Experts of a small language model: 80 experts in each of 4 layers, a variant of Adam for the experts.
Below are experts of layer 5 (counted from 0) of a mixture-of-experts language model. Rows are named router (the router's row for the expert), gate (a neuron's input weights, with its number), up (a neuron's input weights, with its number) and show model dimensions 0-191. Each number is 128 + 24 x the weight over its row's rms, rounded and kept within 0 to 255. Numbers have three digits each.
After each expert's rows: a language model's description of what the expert responds to; "gets" lists some tokens that make up at least twice as much of what it gets as of all text. This comes from a sample of Wikipedia text that the model never trained on. Tokens count by the router's weight.

# expert 3
router:157106119116105145097142115113157144120155113201118132130122094114153152160099104140149132130101114115123168109147108103090118130135152113114122112097138164158097152168139090151113098114139118141144119152102122137129103137179120087132114137128150135094158146169121132163090126121112130179137126124144104135141113125144141113185131149132083124116094115144154141121102154103142136157082146113132091121184097125174124109104107109143124129133138097169139125122176115134081185136123156162068161117113094092120134153112139181119149134147141100098156105163123166146144128159124121118
gate1:135155117137104113104119138098136140126149116150107110142102122137102136129126135179197144104142140104124151105158118133114168161126166092107119122131116128106175137130151098129114102150114111186130092114127118105140130154167125118132095112115134162110127160110140117166130115153129140125067116122129140113156103152124104150152095164159165101113093132126144166133093138129148130136156126160124115154163113117190072103120121162107082106116132122119114129132172115142108168152141129126089146156153088147071104130155135147177144121122095114087129137160105165152186119136164151127
up1:114093186091163106135143133122135157141111125120173107120089136120119151115133151077118133134104104144121145147099110150122129116124138172134096128127099165155112105158141080062073165111120163116140157079085073130106127130115102163131139124129124173136097134125115118131137117130106110127146142119112142131117122088138117110105102177136113139141131092104111121152093091119106134161164094139082116099156141129131138150141155114180184149129112100140108145131159116117147106128120133164145149147137107150141167113144152130079088142135114100123165145157124086180131106153134131142
gate2:151110122146139149137117146174149087136121078143153118139129104120138089119133116082118114141139114141129130151108147124123103120144110090131179147099138094149132142138097116149130122126140123084098181154141133125123103111120153101106136119147130162085119144110135148161127169163141111160091123126147138142099116116116121119161110140162171115106143085129106133169136186108100146110121133108146138098098187140108069114139136103161105083132145128116077161111148112099162106156105135142129106137208087150150150141106123124106166114126126106101153132122110168168131089161121152143
up2:151136122133124143129083110152164109154096163175147139106134140139148115163109114137133149145124139137160134123122157128098116138098114165145150109113113121161119138119120104156135100180138169143139118104094153110124155111175111124073136117161112135164170116120121128131037102126185141138090122175123104105113114126133137176115151104151151088120126163172160131114107114169118158147117117093109118133126132125126078091138118137125114120128111102128071143119152137142117169131143126121123118119151126111150095117114120105171146169172095129161138117097113139195097135140141111138
It responds to: Ordinal endings and words after numbers or in names, such as 19th, 1st, 3rd, first, Second, mostly before century, place, round.
gets: "th", "st", "A", " first", "nd", " First"

# expert 47
router:141141092131116151098174111149154162118148130154121116184117088112122122177129036128160141130111123090147143153128123092116146127148145138129137098108151199140109084129110143154097084119096132155140138134113132161103129127151124103108123115114101173115134149157141124133135145119155107131108173134122124161125111094121146110150100155123099133100105078135117124131085118082174128129078136108151113124195125106153091109097086158139100127122097101125144129106159135103128136135146142109108099098089099129112143136098151132127152112133148108122123130157144164109116129122155094114
gate0:127126143126139115167141113134119115132115115135148133177139096144145170093144079150100119130173122155140133152112138143122152135129166118146178147123142141120118147145073093135130139069166165134142145089166136131136141131096120120151131101150156131132127123138087112111137144094159135139072169131130089089134181116150115112169120121057084148174110101124124134126097155137130169184123084143136131088113131152086122127118116154138135153113108131139111182107188104109129156145154125122082111149155145119158143098137131125105138124130098121141124170122108126156105151114138129129
up0:112115150155080096142129112154156118081109107148128146161117125073114134128122128177120110133125164161117130132118135097163187158103132114138149131149176154094128156091130097112128117089121136141112134074143104100125152148134118119116110113123129141118134155151168143117151152129131111131089102102128143077146132122135112097117122131104146138167137137118096084118118135151124153075107117162136132101102110131121139126121110120122113126111100127123145119081112140149104171209113137067130133145141178130105135165107116096141135144107150098113097097116149129146097133099050144101
gate1:160144108140139120094115134108123114176157134118107113149138124122104102152121118128102141139056125095158182121156107122112148155133151148126146127113116097109143136110152102151139135130115157143096120179105129149142124146076086137103134121068104152140112134153153136141124112162111108106123173149134141140124158121109133048138082144145134098105122122107152147117115133086098094173088110118121121137156121151149122129149136099135141110127135114080153118132108106141146070134113168074134104080159120108109128110099145095143091130120123180128145150140161147102109129112091087150
up1:121109137129140128141135085107101082129097142157123113094089092128135136101127100169163156152170168113144113110116142110124128120185122093138112107142157164128150126141082117091134151113116142113141140117146141135147124164169116143148122105172133128140123101130128098128147144109163157131122128089118108140128124116125130136117157085139128126094149117152124154133126098101124153167179159110090152114119138183127107136111166122137181135108134097143146124162132148139169102131153143178141093158091198202130125109146137139096151126130084105097118134118138161131117117118112172085
It responds to: Inner pieces of Slavic, Romance and other European names of clubs, places and people, such as Voj-v-odina, Gi-ac-into, S-lav-ia.
gets: "v", "ac", "r", "av", "uc", "iv"

# expert 44
router:131109120121132130101170115117147150139148115191128122192106121060163147168079108164142129175121139122096152154121115104081137099106157126152148122100155197132111132134121119148072108143118130152130130142105135132116128118108092101143119096113107121080167163161125116121128141150132128159113122103151117151127094142128118123162156153136087122120101119153133105130111183121149163131105102110150142137184121135168139109121101087152124114129110122165171098114128152080104133146141141160083110122105123103124139157118134121150128129137134106107125153174149151114116121153135082116
gate0:113137125159128123117126167097154110116116092152186118179154114112116123150135145130109123169117162110110146140107110114175129164127091106141101095099119128130124162158142122133128147144136115133144123152105170205173086088154100107120096162154142130114112160179128141112110166118135114156117128134148165158150080143117090154139122112106093110134128150108128163153100145126129126152106060122144143135131166142076163120136090113131137148129073086150151153098151123120157115130091125140122127128100130144132131144111142119093126176091109125130165108150137127141114118078132126117
up0:123104117121101149142160150116132092124121130137121085134119167063126116165097119137129126148122135122062123127114144130110144144147142131121117134132094142090160088130097147147118129162151101150131085167064149139128108099156147133137114118108162108090116156106135157116131125140152115188163140127100092104164130171083126162125134132117105105151147126135140105146093096132144121177124103113182131098172145127080120140167105131120163110152108151136132155106149141152124124163105109158143119117114140136111099089112165178151123131135118120096145121117099128123102178104117098079
gate1:131139100141132122124107154173094109072122078106095098116169096107134129152124145126139150088178110115139109171117145080151147153083086134127124135139135158093138188116132105128147107141150106166143133107099143135148097148135109100137143106118134121115136134098177187133128129166118147068103145127143142154131096165098143089130124166112140127155121077156139126113119129134130116119123147114174118130143122092131088141110155080128135107115123143152162093153103099101152109102146119122147155170149120144108161149127123091123138098130127133128097098150137141146130123190120162108
up1:113122098107123129132128160142114149089127056124078121126123103109127111137124145125123152139155191132127136144144137129120108153145141142120112118136114114128123160122155144135114133117130135156085122141159172138139141157133129163181128073096183121143114155077060117120142141155111144153158130106123145149131117176082157155154125133150139128134110128140084129150165212156156125108091127125115091141125113127130090101109087130113135115130140137108183110111115112123161110124113178139140129130131145107117117112150077127102115145137061113121103117137133153125181149141107130118
It responds to: Digits within numbers, decimals, scores, percentages and track-list counts, mostly in tables and statistics, plus million and billion.
gets: "1", "0", "2", "3", "4", "5"

# expert 54
router:131131108123121141074171138133124176135157118133133104145091080119159156154089111121127139150113175077135148144129103104084154110122157102157163126123163132152107127137125115119088137120113146135123127151150169180127098119166134097125109050119118148126110175171140144149114138145106131111136125141137106106128108092138107121142112176136127137131100110141131126087121140090142151153091134099153132139167120126166125109090114097130086161145116121142177121093184108127123142145114123123110140121144139114130147153137138174135119138144181116123159102158138168156124129127135057124
gate0:108105114147138099130175120118125116131143084124113126159140143090096178179150115099167145148143145134121128180149107127120143156149155123061128153156100179124109097135108107143153080125108133123120111103096130143090158115150151142178145154114133120127134132120165120105150130122135151135163118183169101090165118153142118112131150139093128100128151095120112141130135128115117127161109136092183162123138145131126106121136128081151151115111098142141111081106142161120108162146178147138129101110113132120133124123109129145098119124100136114168147147213126124147143173116096102125
up0:088177164158174146107155065101117149139133172116120152119130129119159157118140129111152132073165124148112084130132133142093113133124202115136119113160123155103104126162099103139102136084107169135155146080144143090099109160100132127082136083110113126121093137134143148102112102123111145140111102136160127108125070113122145120144146122141061117151119149107119112124097138139153120128096058092154148128145139113136137103108120125118135118118126144152132113073108141109102133116143150110182147134122143097158168140163129113139143124116135159128109116139104119125151127154110101136
gate1:136114139156124136132104124159153149132153133133123138126118147111150116146156120138097131156103145120115109178144132126124152101111080189173099068106138138147149110107125168139133113091156139115114143143091123151116111120147165133131120127113157109150184177114107148120135104168111115146098140121154103157145166133137118172121182162130131149135103103106133080098150105122141167122128115108159118111126132150153108100106164109175150116194149102138138071124156167122107172137136110101167083124121108109091137119149108151136168139142102131151130108124133144151151149114144074143
up1:139100102127167138161152140123113112160102135137162108117078130156131168120125133107140149073155093149139109128141135160137155115146173100111155155123128119122081135135135081137145145152123099137133144142114113142141103114083117119073113137124108110081079056148209120147130152100114109129133145108122105077143121143152094110131139126103109067132163151098138154150126129158151117134114128168070128120142129138118164147141119137083168138082127137099123158147125123131114115123130138138113146098142092156118139150115139124094126120155153159119102153138140148100115099118120181111
It responds to: Prepositions following verbs or nouns, such as by in "known by", on in "released on", with, under, along.
gets: " by", " on", " with", " under", " On", "On"

# expert 36
router:139096112138125118109160128139174163115149086120142131147117072134157166153104064139142141146114137080139158135144088113110124135101129103107151133112124130141117101120146136170095100143109135161137144148088147158121121139157121084124104099128117155106169159143132116135115153113124150127133171134121112150153080067085104120153125154107148131084131128117111135110133145081143163193086109124138103140181111126129154107105096145131147120152092101143158145116157106121107152134144170146097137126114107111131135168105160126141150109132135097137173125131117148140105110138154059143
gate0:140122117056153144128144130143119143105152110166170089125092117155165161155137110124176156150110179088105103162134139144124177102120129144111114081172125115145129113159167149140096112123137096129103135175138090080139167106132150125085129115148148142139108171113112101083120153135100109098106166155149104137140115116086100131169121139138129110086149133155131127131129163125148172105095136119144143125139122158122089120122087135135122114157118142117158142168137124133118160165134138093139153170131088175127176112137136116144141140103124105111130150129088147149140148118134126144
up0:125112133112106104132114130122149081114134124142113124135183154135107123107106132125110132119150114131177140126120170116082123116145120117108149154128106134095090120128117136121105140144090092150169145127126100122081136102091152127146167160146123099058093104125126171115143086155172158147130121126176124172152130129123192162122124121089124178151088170145152122099097118143130137130147152117140149201136119159135087100133115096117131115127109149137086145081117149123148150110137131150155155147081123136158110138094116103107126086110170104114139127129154147146109124112153120126
gate1:091113093150104121153136130149132131150181105118111130136090156160152146169130108104138184141169100096056088134109150138122147110155134143122077119120150138142116130144107124114124157131138127176154085178136121121147140104131095128134162113115124133136147144186138129145130121163105134125107163089177146160161098078109133151139109162105098116140127138107160169115131146140121114094100146139107117133129140132103068157154117120166088141111145130119156121118161075091118117163092131146118135099113130117119129145111121093141150169123152121103112138107089147131166126169117126129
up1:086145139126127106136136109120189156153119143144124143139138135143136120161110129122117173117153104098130104152133147158101133120156141150117086142141084143185084121134135120100129130110106164102137115138145128110154109080168144100102134141148127113126158114114099080141101166117155124122118114127194105142072102136158116143119155147120119115108143168106098130121131102134133088109141153085106117113162143167110155135160121196116104152146155147087103161103098090141162115139149163137132128140102098156132118126121179116087109116108161165171135147127099170134111107123114112111
It responds to: Capitalized words opening a sentence or list item, such as In, At, After, However, During, When, On.
gets: " In", "In", " de", " from", " At", " at"

# expert 7
router:115125099134120102072157135133140147122143096149161129181129083126151105180110076148160151108095104053113155151107102093124137140148146103130125130113137163135129099129101116162111113157086127131123157159126153151124088104129121132142129127097081138106125167162109150166138142146144136177126170148137146124107098103127131109168145132128123128108093080144120138119114178116134151130096094135167117165142123129148119094116092142151127143168138164156137115114155124088093142134127112103099133152090129109101142153121160159153136130139136073121154128125132179119095136136154106137
gate0:103131111139120162109136136157133156097149152104140118124160153143159117111106104132100094123135101112129104097128084106105155131118100166122101102115157114119112149141099153139126164123123162121142118167122166098167116147177111100170129116139103093143126099152052127145125129146139131145129088097179146153112092128145120167181118153116122131140100179144147094114135127116085158096129095077112133152121148123100128133137071139142131112132160127150125126142103131100086161103107161132142111157171154132149122090144155146159146163168147143110121138146105161131109122173163136124
up0:120136125098089150152143086160118114116099164099133104112098137136109130110139147112120113099102109169126123128162132069106083130130163149143111145098092129128141128139182133098104124171116140137155127150116096141100135128119132147120155105161123157139080136152153136079076127143143098098130151173117134129108106147122121114121190134087113099064119114099118167120120107118133145121170133114131132132103132153119109101124140148141069114110138123150132127092126111154147109128107139147111155141122131129107121139087120167110153093130157120114146157168178087120135073134123072082
gate1:104114131148171085093105144128136196095144144133147119126124115111143139140135128135175186131120104149151099092104146137128132146089138149071116129118146149141115127160128143165164149147126135112153124126193170138128139142148120112101138115117133108109144143167136129129130162161117140175108114137046111118149109149105182098159094152130122094128130154112128112102143158146112155150108092144105096118106095118106157133142112132131172133106162149095103142103140139137114125170136145130094139153160146135085110124131143131117167129101091144137097129133153172169119142115161165149
up1:153128136139135143113083131083119107154127104122142075122133104089109116126132118140128126125162075132097169147161125106112137123142116122141139133122158157132140119162135113112105105142162173187103118093122173102184176107108141131157142161094134117150116130138146130151134150114172102168151196120124098133130141085126132142169119149138127128110152156110135171135115165134165114129096151101114154112144143132155127135147103105129160122126134114129114118104144157141147067141112108132077143105150117139093155115161129120170125185174121143097088140146181124120153148148120108125
It responds to: Two-letter vowel-consonant pieces inside words and names, especially foreign ones, such as pej-or-ative, Pl-at-te, Raqu-el, harm-on-ize.
gets: "al", "or", "el", "it", "in", "er"

# expert 40
router:173113107133110110107193123120149144107130107209109126127092093138147159166121083149146129167140135083111155113111125119095141122123127105123165125131167182146090113123115129158116105139130117121151121137106161151124145143137116152116107071139106173099154174156128110138087117119146147151117144135160110126118098100132129103158154123128106135108113120121134115100118160135150187146095109112163127136134097137168116100076075117144133185151112138169176124124167099140099146104116159118121123121116097096131131118095119121137159160140139099121141151168122116147119112142132107124
gate1:135127134124128126143130079161094113136114149072099112144132123147159136147085125174110132111123128096149131157117152102137138155121147124129112173154169114110142150151130167141096155104149154109136151119140175163141152138079121084105095105126171160120150141160123137118078134123103160134130112113122124137088143140122089141172133113111127154168164112138070160107134138131150135117121122102132098158147122142175119123083086141147164132160144145153097099135129083158127138105129163088141112169101127102180139103125123132146158096153141099129150122168165144118137186126112125113
up1:155149139142131098149138123109137129175107070101121123113190141137173135117123145131105105155140115155141113141135101124146145180129138126110135135148164096132107133123123103151096140144133171134160172128123118124093091155162143165107080161105125116111142135129152123154137141125123132149179130145108148085123082123102103158106176101145140109130148141068106164146120118176097138129145112092111103162135173139110098134091115125081126124139118161192114106162146118157123155106159147109120156142121161139120133134087113108073100112155160108134131089130153119115149144141112137134
gate2:164110122121166091147155164095167136163133110173151135116074119153119135159102159113127150120154108159109150123119164166124136139150145157124144105116131092141117116149138111163124149126123136143118142121149112123125136122100143130038118147117106118106171150158106129088121153109140147156090161141150120100121095130101108115110098141115154151143125059149105155098119118082116131108084153087117164106122149102121106132120074130097088131128129094101140169116091138134153118120094146119137107128142096129144130126122130114172114159155101080116108130113103114196117127130130110113
up2:146092165169114147105182139149098137086096166134106147140117146108136139162117116134056125145115100073107133141140115119184123086117128149126151128125103121118135131130122109093105158119101107082126107168105125138117151136143117166135179108091085132111117111147163143103135094128128119101125138117130118110108162124167150104121118138084137100162117143076153144155130109119108089097105132141144160166125129138135102105162150127148119154169120171140125124147137117096101145143150089118131146126118115130104157118070144118124113103152141188097069115130119130149132102124160122099
It responds to: Number words and quantifiers after the/a, usually before of or time units, such as one, two, first, all, several, top.
gets: " one", " two", " first", " all", " three", " four"

# expert 23
router:108128100131118152087156118132110157131144133152135116196113111151167132175129095152172166162119156123140142135123098113102147110101140088148155117116147171117095086126121113182120089143106121152127136109096152145147091131133135128140112110130110162076172133171109099132123163149136127130117148176160099157153137130124121133152093142124127151137104071133074119141122129103127159149079140122168089142177098112141117087140115119130120140132117119156180136122163124095107163146124144129083098120125101129114125141086128123136173139127139101137139153158166151114114146125155098113
gate0:130117136095154120121133087136133163123126181102109106120114133148133131151114132086113120151091074117054112163122155141121165122100148141145164109138134130120127077155144140092116157150170129137131119123093141158143135104127151130137088132097153110120127120146131176146142139121128145091172127146140105137125156120166159130155122122126122126136161129136126145122134156116138174077128133184128163138096077128104112120126143148103152149165148119106189155123121152118171097151094119183144108146168095114101100094116147146117167160109088118136159107103133121155099133144149096151
up0:128101093179135136159075113087115134151126125140115102165154152110120162104118159055106135119126127179166152105119125132135141106099127155154113133147121130126091105116106122089136118107101104094095098108115166129118139134136138095096164139148113167103074104102122112107096173153124137161114112149165118139128107122103118108108124099144093112092158149109137123113115125112116076146147100094137152123105165186119080180137122103101084164146106135119141113098134112109110098102115108098122155090149166144138151129125117130132123129137131133141142126149141104168134113079126122104
gate1:112152157106139129141158137118142140194117107159139140160109142088125087123118134121120160114137150163089127063117130104135086125126125095122176134139121158113132164138084135177120126114114105106074105149161121107128160113120131179122153126095141139132145123139141139076100146155170164153118138120074120120120097092126138125147152138164108144141132146109128132113104138103150135173112144148121157098110117145124152122109115096126156164101123141160095159083194109147105115123128098149137125116095120089140188117119150141158156115133135165078109154123143154131131145156124108123
up1:100149159130089109172103107132135095180154132159180143124120118091139154123185147119150155123139102126123143131105128108147123159110115097161126141126136128134159173115109129135175110151124133088127110100108107103114138105153131160139087126131152149092106126134147122129184146157103147126175119082118095111125134112150141134162109105121123171106148133101145080101124147130116149095120134150109182173114063104141144147170136133141116138090116120105091167131128139101129127136119144117140104126111104127102138107130146128099104152107121168162124159107167156136173177157108111169
It responds to: Short consonant fragments early in common English words, often after prefixes like dis, un, re, such as dis-m-ay, har-v-esting.
gets: "c", "m", "ig", "pl", "v", "w"

# expert 60
router:136096097145117133063204102136128135145157109127130105149078102105133149148118089155133163159129139107111165153120081091101147092143157102092163101121133148147105127114116118158131100134099130154128105155089151145100096137144137094142123085135112153106162131175123135152127134138117133166119110133174152173140101091128119106149113147111137135119114076123099147079096150115124154151086142108158099151133106122135148095101090126124110138150149121160131148101159140107126172143138145159120099138090113100103145157122132104120145149131145092121140162143132155142123135145154085145
gate3:092134115130107122099152163104164145124097111129152129129154158131137152123117108152103164134143104136167140149123114111129119180098170164138101138159141159116140177142094139132117132151175135112147108131133153152086139069155139146169122122138142166087131135125147128135097138116119125097144156129090122137133124106151154160126127117168156072146107138087107118103099131095157132091159134122157170106136091126134110121149124080131146178136101126144109147134134141145118072106167137114121170130139149077120136131098174144117133152092152125154116111180152132087124158157083121103
up3:124158131162210098136093107137118164113124150135129170152133123144194104144151144138123113116105121147097104091120118143112133134150126133119072114148144123097151148139131116149127147111119169136141130118064105168144129150144165143080120120134129125154118148138110139143181128131134177106104099131121134139123095086107095080131164122090123151154120109125165155171157095130123097148150145128131137145139142141128112147087071151123113097116122110073125159138123105150120139134123130100135174152180085157145143126102131115119159111118138105105138128147108147129115127156143142192
gate4:138083167120155150107122114151158117129086109115162148149133141160149136137163121102123104088168136138105113112133087129111129120122094112097081142103111127180112150144123143140108172147122155148107125130157064100132116140137134110102074112153135137141121134142156113114134119134130137156149105151156140101108088122106069115111164179126140147108136099150140149175147133118134126139125141099199127119145164115122145119110111111105126103090148137110131124124155100126132130143108166125140146122074082170153106157115059096123140137151146135105165153110108177080108111136130126147
up4:164125135135099132103078154127143139094140091121116137127134137133120114127167115154094103136113113129139177148141146126108123131127065136130150139141069128131121115143114141169135089158118156139157134088119109089081161116073098141169101152148154174113096157142147109141122147157152147137128117155128104167118129176136121135145116136142167124134150170135167128104210104126107133148108143132156093115127134113128117182153158129142101138112134092133128114122123123108098140120069127150109159131088110141150060126140118141091124112177138141141147092100139132158130144104132116139
It responds to: Commas in lists and clauses, the conjunction and, and copulas is, was, are, were after a subject phrase.
gets: ",", " and", " is", " was", "),", " are"

# expert 53
router:166079126110103118079158141130173154114142093164130117170113074113149155148125077132179114149113164097137138143115094097093128130085151111129153143086131158110109086145156142148106102128103137141119132140118153164134125118156094157142103095110102156090158157148112131145114150124149151118116137178124094131144125106094105113175093172114098128094140106134157155115104127091152150160057130130148135129145107122164172120126116128134116157167130118137163148102137121098109139129140135118126114156085110104133154116155127144135159145153162131108132124145139146134135117160163091128
gate0:133105126140107119141184137130141075135139089114127089133120164153132094136116124125138097161112156145104135106125133140137125120113131120124082126095113110142104093059117126142140113138100110154119107096139112174110115112116090161138086151121159152054076116125109114155128144119139097169132109127162119117105094080131092101179141182158094078147132126100149132130127164102170123142118119116126110137111126152152141095129141121118118130134142119106122130112121115127120115145079133104151161132105099144145084131128142129109120150161152193165147123139166096155113135096100138091
up0:127156149095094123142148147094172144120116111133132155114131137115175091132100138146159106129126143175129115102123111160124084134109158162118142149111119107141109081144140102142115178136093145129140131129113095146136159107146112128138108119123139165102091088153111090080123118129182123134080137149115100118137104129138127136199149144173068118139135160136123099146101090140103152090125102140116103143104103119089138131150160111072109138190117146162144100108134110112146154081117136130129123105119081135146108134137117112140122126146153166146132166142164098135087135129109103105
gate1:119169175137163117080095113127135154087149180130104120151106168122099143143138108166133125102134112135132115085144136116127114137157125118127096161149153133125071110143120111135140101115116144124133163111120084113140115146069132089095129118164114089095116145116138177116185126145146121139121142164114127151150116111130144105111139087103089134152137153142135125090119092115131122085145126136128157132158105134171120152134149097120116096148136188099099139166095133121139124097114098123163116094083088120160160141096091147134133132114109174084132102131144162139128106113089137149
up1:132141102125124118124176110128100140095135133152148154137100110125142118138069119068145150139138122119117142176143155116168154108127065122120123131155113101123187125175122171130127130170177064106165087133130111099095144132132124100144174147164119121183111100143148163085146143089129138092131129112116134144099111128112138085136124120119141141119147101126141140138097111123132091134092137103089129141145112076139106141136111158109130090135122117136094118121144124118112155099139130087139125128121131113104168130174107112158099114129097086155123135086158100096143141155124161123
It responds to: The preposition in and similar ones like during, within, over, into, plus in- and inter- word pieces, as in uninhabited.
gets: " in", " In", "In", " over", " during", "in"

# expert 2
router:151103108114139122084163127113165170109184091135153114145104093113162140182136075139150128163100145090102121129151114118098131126142149107113144114096120147157113150152126081142121106112102145152140126146103133177108136116121127129162083067124089147136156163181115110109122138125136134138117162144111114147135118125106101108163108141135131149116088091126124146149130148109160143134088113127160107146163156154177143119127116106159138176134108097159167099109154101126088142159137135167095085155111119109146150116135140150122145135146113120128158145152113139155138125126157067114
gate0:116140126177137128132164120125103132159122161119094123135124107097149157129104135129117118101118089081121121150081132137149115148078103132147128114132123182131123143109161125122151138130164151147149111139138114127143150130148105077122113125123099144136138165125122174138155118125064100134106123100132102127126106123109114129184100112095125150164141065105127162164123105162121113107109138115085104137177139129117109084128147132148126081108147143125118153133105163095084115121157119140134127093135159132119198117107077113133167116128118140164179107130135151140106086090172155140
up0:121160098142169130136136119115111092153145127097097156153148065114140174089116131153109111127168136102130115143141124110168102164131101125169090120170066175096114125135140137115144108102152168134128125115107125103120140098102105093162108152116109093112132141080132145136124150120107115092124098118125142102116120142168122150169186106115144163158150131101141138165117103136111137102150151147140152132166142134150099120103166134144155102078104132138087116142111175139115126121172122123133132125136123114092157117120124102121122111153102161145178097165121144116074127113159148110
gate1:122108137132123106143099136117170153124104133127130112151125107151137107171115096120209115181145092138136178175139146148139145163159135131128138137124128152144153107157155117141145159116151115060153111120130120149135129127147138154098104124153143152116110160113106152122142175161140157097100156119129178155166171088155127126148144138108107139130152116111107094165110089120172097154092106156176133095148160148131126138149137192152150124138096135137087105110141081128125175099149149141139146134125127137118088114155143154118136123082142139147134162124115109142154135155128129142
up1:170148115113127133070151136147136128111138113104160115129118112186136130138126111150137130108136120127140144116117099146144088124085129121127147167076151145102153150150119100116101108102148107127129170094164147130096118182106137127110147099118080151166164132163147170121110184144142138131076191115100167152134169141114096104102129124153118165108127156124136114150100113085154121159145121133078188126162112086120133119125143124080123089117089134129093123144106103097118132103140146146148158114133116121097116135131119119099159157154125147126129164109107109131119089138133160135
It responds to: Short function words like to, in, and, of, at, or, plus New in place names such as New Zealand, New York.
gets: " to", " in", " and", " New", " of", " at"

# expert 59
router:138105102160136103098162118115139141097137116123135133178144084148145124145107057142171165164108120079105150128142117102093145136113141129108156118129121143130147104137123100110138144145093133115120108136131150133129102140140099114123125119107085155108153148158101118134128150144113122148128116157136105124148104101123088135160101186136117130113086106181096120112120133097148164120093112112152130123152097150155131096088097108141139134135116084113153100083179117101086140152130128113111147127121079104135152191110121094130111154138158131135161150191104145166138113153128092086
gate0:165151108098124139130120157147098128128145097198101091123143185075133137154147090136176136165130100081134115133093108101138177152162116137126135098152127167128056131176111116130138153104097113087176135184130070136147117098169113143103132140134128127118120123127115135151106144135077117130116138115126152110160115132113108131111148119106126121123152146157132111152139153108131105161069116104107101110128116139107119133149127105129098104128074120116133159113154147088129120165139148129101097120142133140137142118105121139132128194147136132138145160116143172130121153157148127121
up0:124106108137117148122123107123136133095111109109212193164146136168094142150106159093114176123120147155144114101127134119126133133090126148132087127161086121123149163146145153148142122142144138187146105150144126146136141111134093140123135117131112130125093164157134116119153121126148128128138084141134143134173172159167153125094127121125132083110094083088149162126104152147115105092123144109157132131121135126145084148089100167124100137121119086116134100110114104125157124102128134078129138128122133175126069167186137149123105102148121132125097101140136126135082111142091124142
gate1:121127162103121109093124066083135115162110128110121137118098085099142099132159104164117097134124093123140109113135174135152166166090154119130151147118126105133156177154177133119098149156065123128119124133154114131110135131146134127137098140123137154132131126092168146145138126087090097159095139145144121152118082103167154125162148131148122117084107182097129131099081126120099153134136097134153123093148137157161093126140135136114164160093110152151132165112161111095119129167116203115142135106111132155130117141113152146155131116122175163140126128150154127154133133137143141119
up1:125111153133161125080108124162120122154128095114141135120127139141098161110097082113109147156166106144142162102075118104135120126095153104154119156139124121126156139154192110108140139179096117150132132094117126108143116187129100130120115134125142126154173137111077164155156128121138078154137125123140102150119124116142139134192133133137137138155137118152083144084100091124110131157124117085122128137138115130144106157166179098105131149115131129125100152133186131138134114183105134104095104104107106153095072172112142127160124146128129153141128169139130143177145135114138161130
It responds to: Word pieces starting with f, ch or r inside names, compounds and species names, such as Un-f-avorable, Broad-f-oot, Es-per.
gets: "f", "ch", " r", "ar", " Ch", " ch"

# expert 49
router:143095109109146125098197101135117141130155107126125126152100105131173147126134113132148149169119145058081165123128087077090160099149150116094150095095153137113123113133114104156121115126083122165122121137110144143153110146167122105120115084137108172105142132155111123181118147146104104170120113139140151144143107103139098103150132155123102161109117080121101117125086156142151157173082128136154141137136124120148108107078099124123121154142147125138155141120183130111130159157129137172108122134087107085114148166120133107129120129139140117124141108141114148140131128163151074142
gate4:107124096175076154129147132127161138121142087132120111166113121152138079117114109094140127108097151118120169114158133144180122138122122118123121130126102141126146138113119153157104121146104106112133165126144119121108173071125146108142132143130137184161134158152161134130123124194124111092083128140114124132090118158075136093111151131161139115119141121149151184109157108129112146125169100117139131108150135129150061176115083128099156097153093093175131083109134104105113177176146146141147133105101127115133154133143132152154156111125100124090127121137110131137146154142129118155
up4:123119115141107104142137102100175107179122128126138152132153151147187094108114132117123111115132140138094106143152126146178109131140174138103148133099102122107136091088100117163107141129110119135116127158107153116161117102137163123124125139121117167152152142097193164144172124160105137106090106178115158131112102130121093118111150127128090124113116101141125130137166112156140142174081133152177120131119181132142078133151095144110133103134125113118137109128131099096130126177179148153099131160090130141135142164152155138171178095095111100145117109134106125172130139131117104139
gate5:126089143138090184145159127116109154113155185109159089139103124158147128119131134121122142122101159108097129140132104116124139126113155138164118138156138107144147126135124142084118150100176112095145092136142133149151108156131156166095129138147127130108126179153128119128093135099166162117120139129118157143137110133156131100131131165118109128135127121110072184135126126148131149140152127148139102091129147179191081110177105134134147149133141124139126097126160124095170136149093139146149103117096089124149137156114138084135157085114088087141134128126089161093192127153109102129
up5:115112163148159120116167128112115128129157182089165072112111158127136134122132147157122142137100083110120112126090091143127182113088091111147131133110098106117115101144153098152150119107171096113129122185140145177124088167148174148129130107140120097091123163164167152107103129103144128143150157107149136103159143122156071086124166153116118138139125095148118130162125114167143134126103123161119123161131162152142133085145150113131098136142132112123171087144118163091153167119133146133156108132093122124126141099114115148121117118122167118145110109110123125079108122119085139147
It responds to: Commas almost everywhere, notably between city and state or country, in dates like August 15, 1951, and thousands separators.
gets: ",", "),", "\",", ".,", "',", ",\""